{
  "n_experts": 16,
  "experts_per_token": 2,
  "normalize_top_k": true,
  "balance_bias": false,
  "norm_place": "pre",
  "positions": "rope",
  "rope_base": 10000.0,
  "parallel_block": false,
  "init_std_up": 0.0406,
  "optimizer": "adamw",
  "batch_tokens": 65536,
  "seq_len": 512,
  "train_tokens": 487100000
}
Below are experts of layer 3 (counted from 0) of a mixture-of-experts language model. Rows are named router (the router's row for the expert) and show model dimensions 128-255. Each number is 128 + 32 x the weight over its row's rms, rounded and kept within 0 to 255. Numbers have three digits each.
Before each expert's rows: "comes after" lists some tokens at least twice as common just before its tokens as in all text. This comes from a sample of Wikipedia text that the model never trained on. Tokens count by the router's weight.

# expert 5
comes after: "\n", ".", ")", "%", "\"", " —"
router:117128118099127163180080116211134163124121115153108150155109159111137158128101161138096226102108086172079080100122100132160098123085140040146113085061168171101158216139140133113120144191136151194133106151127114090074138078127098118165161063195158114143103105112135154118170136173175150108061164128118098098131139150194136116112134118150150131145122146136113111106143130184062118135143

# expert 13
comes after: " ", " in", " of", "|", ",", ":"
router:070123150137136124138132145173076115146062072149179165088110071121185117157109165172138164121111096137150140101145114174125137173149109105130094178030143155119138155170162099067160148138137129185133075129129125108129186095163151104085100100163126110145133151138111135170081129151106120111100133017109092161166113113128091131163138175109080121091124109188081150145116155142072165108076

# expert 4
comes after: ",", " he", " and", " He", " It", " it"
router:105183175119090120167075190152103100155118067121150163096117101127110233115067167162123115132073116109087119123141138157118115127102134165072045131070136192115152106166136108112083099117135141121110123122163120185136119091172142076121164104134154095153111147114136134110097177162199141126164186092101168105133145105140162122132088117140092101097127171174085122122176175137081118131137

# expert 14
comes after: "\n", " |", ".", ")", "==", " ="
router:093103153114106215166085151166122118119123082170103166094124093106132121127097171149117141064201193126102130133165074161112164100143082051110084144061174127062144129193189097114080086152178141148137083134151122143136145086133174122127159082104128110150102080130145109162149121165169131103136124078102123099158110108145110139105108124132106133129124169177087086097219184097093101084128

# expert 6
comes after: " of", " in", " with", " to", " for", " as"
router:089129177129138154175107138158119135158143067151136164095121093147112142144087114142146169120106135126120132131139081098136119120097121128073095125046176192073159129146166074158131131155168124166146095159135141124094152087164162139119127130149135096133074101132109143182092128131163118114119098099161076103084130131123108150138169168133112110133106110122146174135123147147062128113145

# expert 3
comes after: " the", " a", " The", " an", "s", "The"
router:088119095127095165102118164176162144140124166173141176111153125147132107157125196136146178075072134153113129095124101116126095082135126082163046121135184159131143142135207121116143121185209145097154113108139163153124120126137127100115189141125099113152104106147144061193156124164140142090127136061154136107186119121146114084123125202108134121141113067168128114150156159091116131073114

# expert 11
comes after: "0", "9", "1", "8", "2", "3"
router:124168150095153154130137171201122152142134115149190193092103133133163150128100217152144128103103114159093110073168090113124120095139129152119090141048157199104168177131134049083159146120114167121123089138113137134109137124164130142128164069137085129109128080116111141196185134123165142078152159093160078097141128107144086176152127151109123131112131103203046193097146122128070149072133

# expert 10
comes after: " ", "1", " |", "2", " was", " ("
router:077106148084113143179074105156109073159107121150167129102133071118185101159065148124119101071119111167116089127100122122103122081118139085064119101075195146127126154172172140115097150126175118132077141131149132112101185103141153158177158082143109149092119129082133113171113159120160231104114121046145092146132113074164080154097113149111112101096161099223159152178109205152107134136134

# expert 12
comes after: " |", "0", "5", "|", "4", "3"
router:100116157119107130103128140204145100110094143142164165085125095108147169134100160186134167122092086111132112136147146119148107152148093078074058140069196189125151110147192125105117152115148169194137113114160128118134151065139150138153192108118124153164128122113116128201151143203118122147164121033098112129104161118169115104130083158145097079104140069118098129153078128146070162112111

# expert 9
comes after: "\n", "'", " his", " that", " where", " with"
router:113127165168124174136122126175123095166099097124138168092123113134166115147063154145128111114139145131102154112127032135131158121106139113098122095077134186122177137153070114092068120074134154150112111097156109156141147094189139148149149084097131121158090107124144105113131157151154138135128135104148115114125115172116170149126121141124101105130140065042111218109121175152093137098110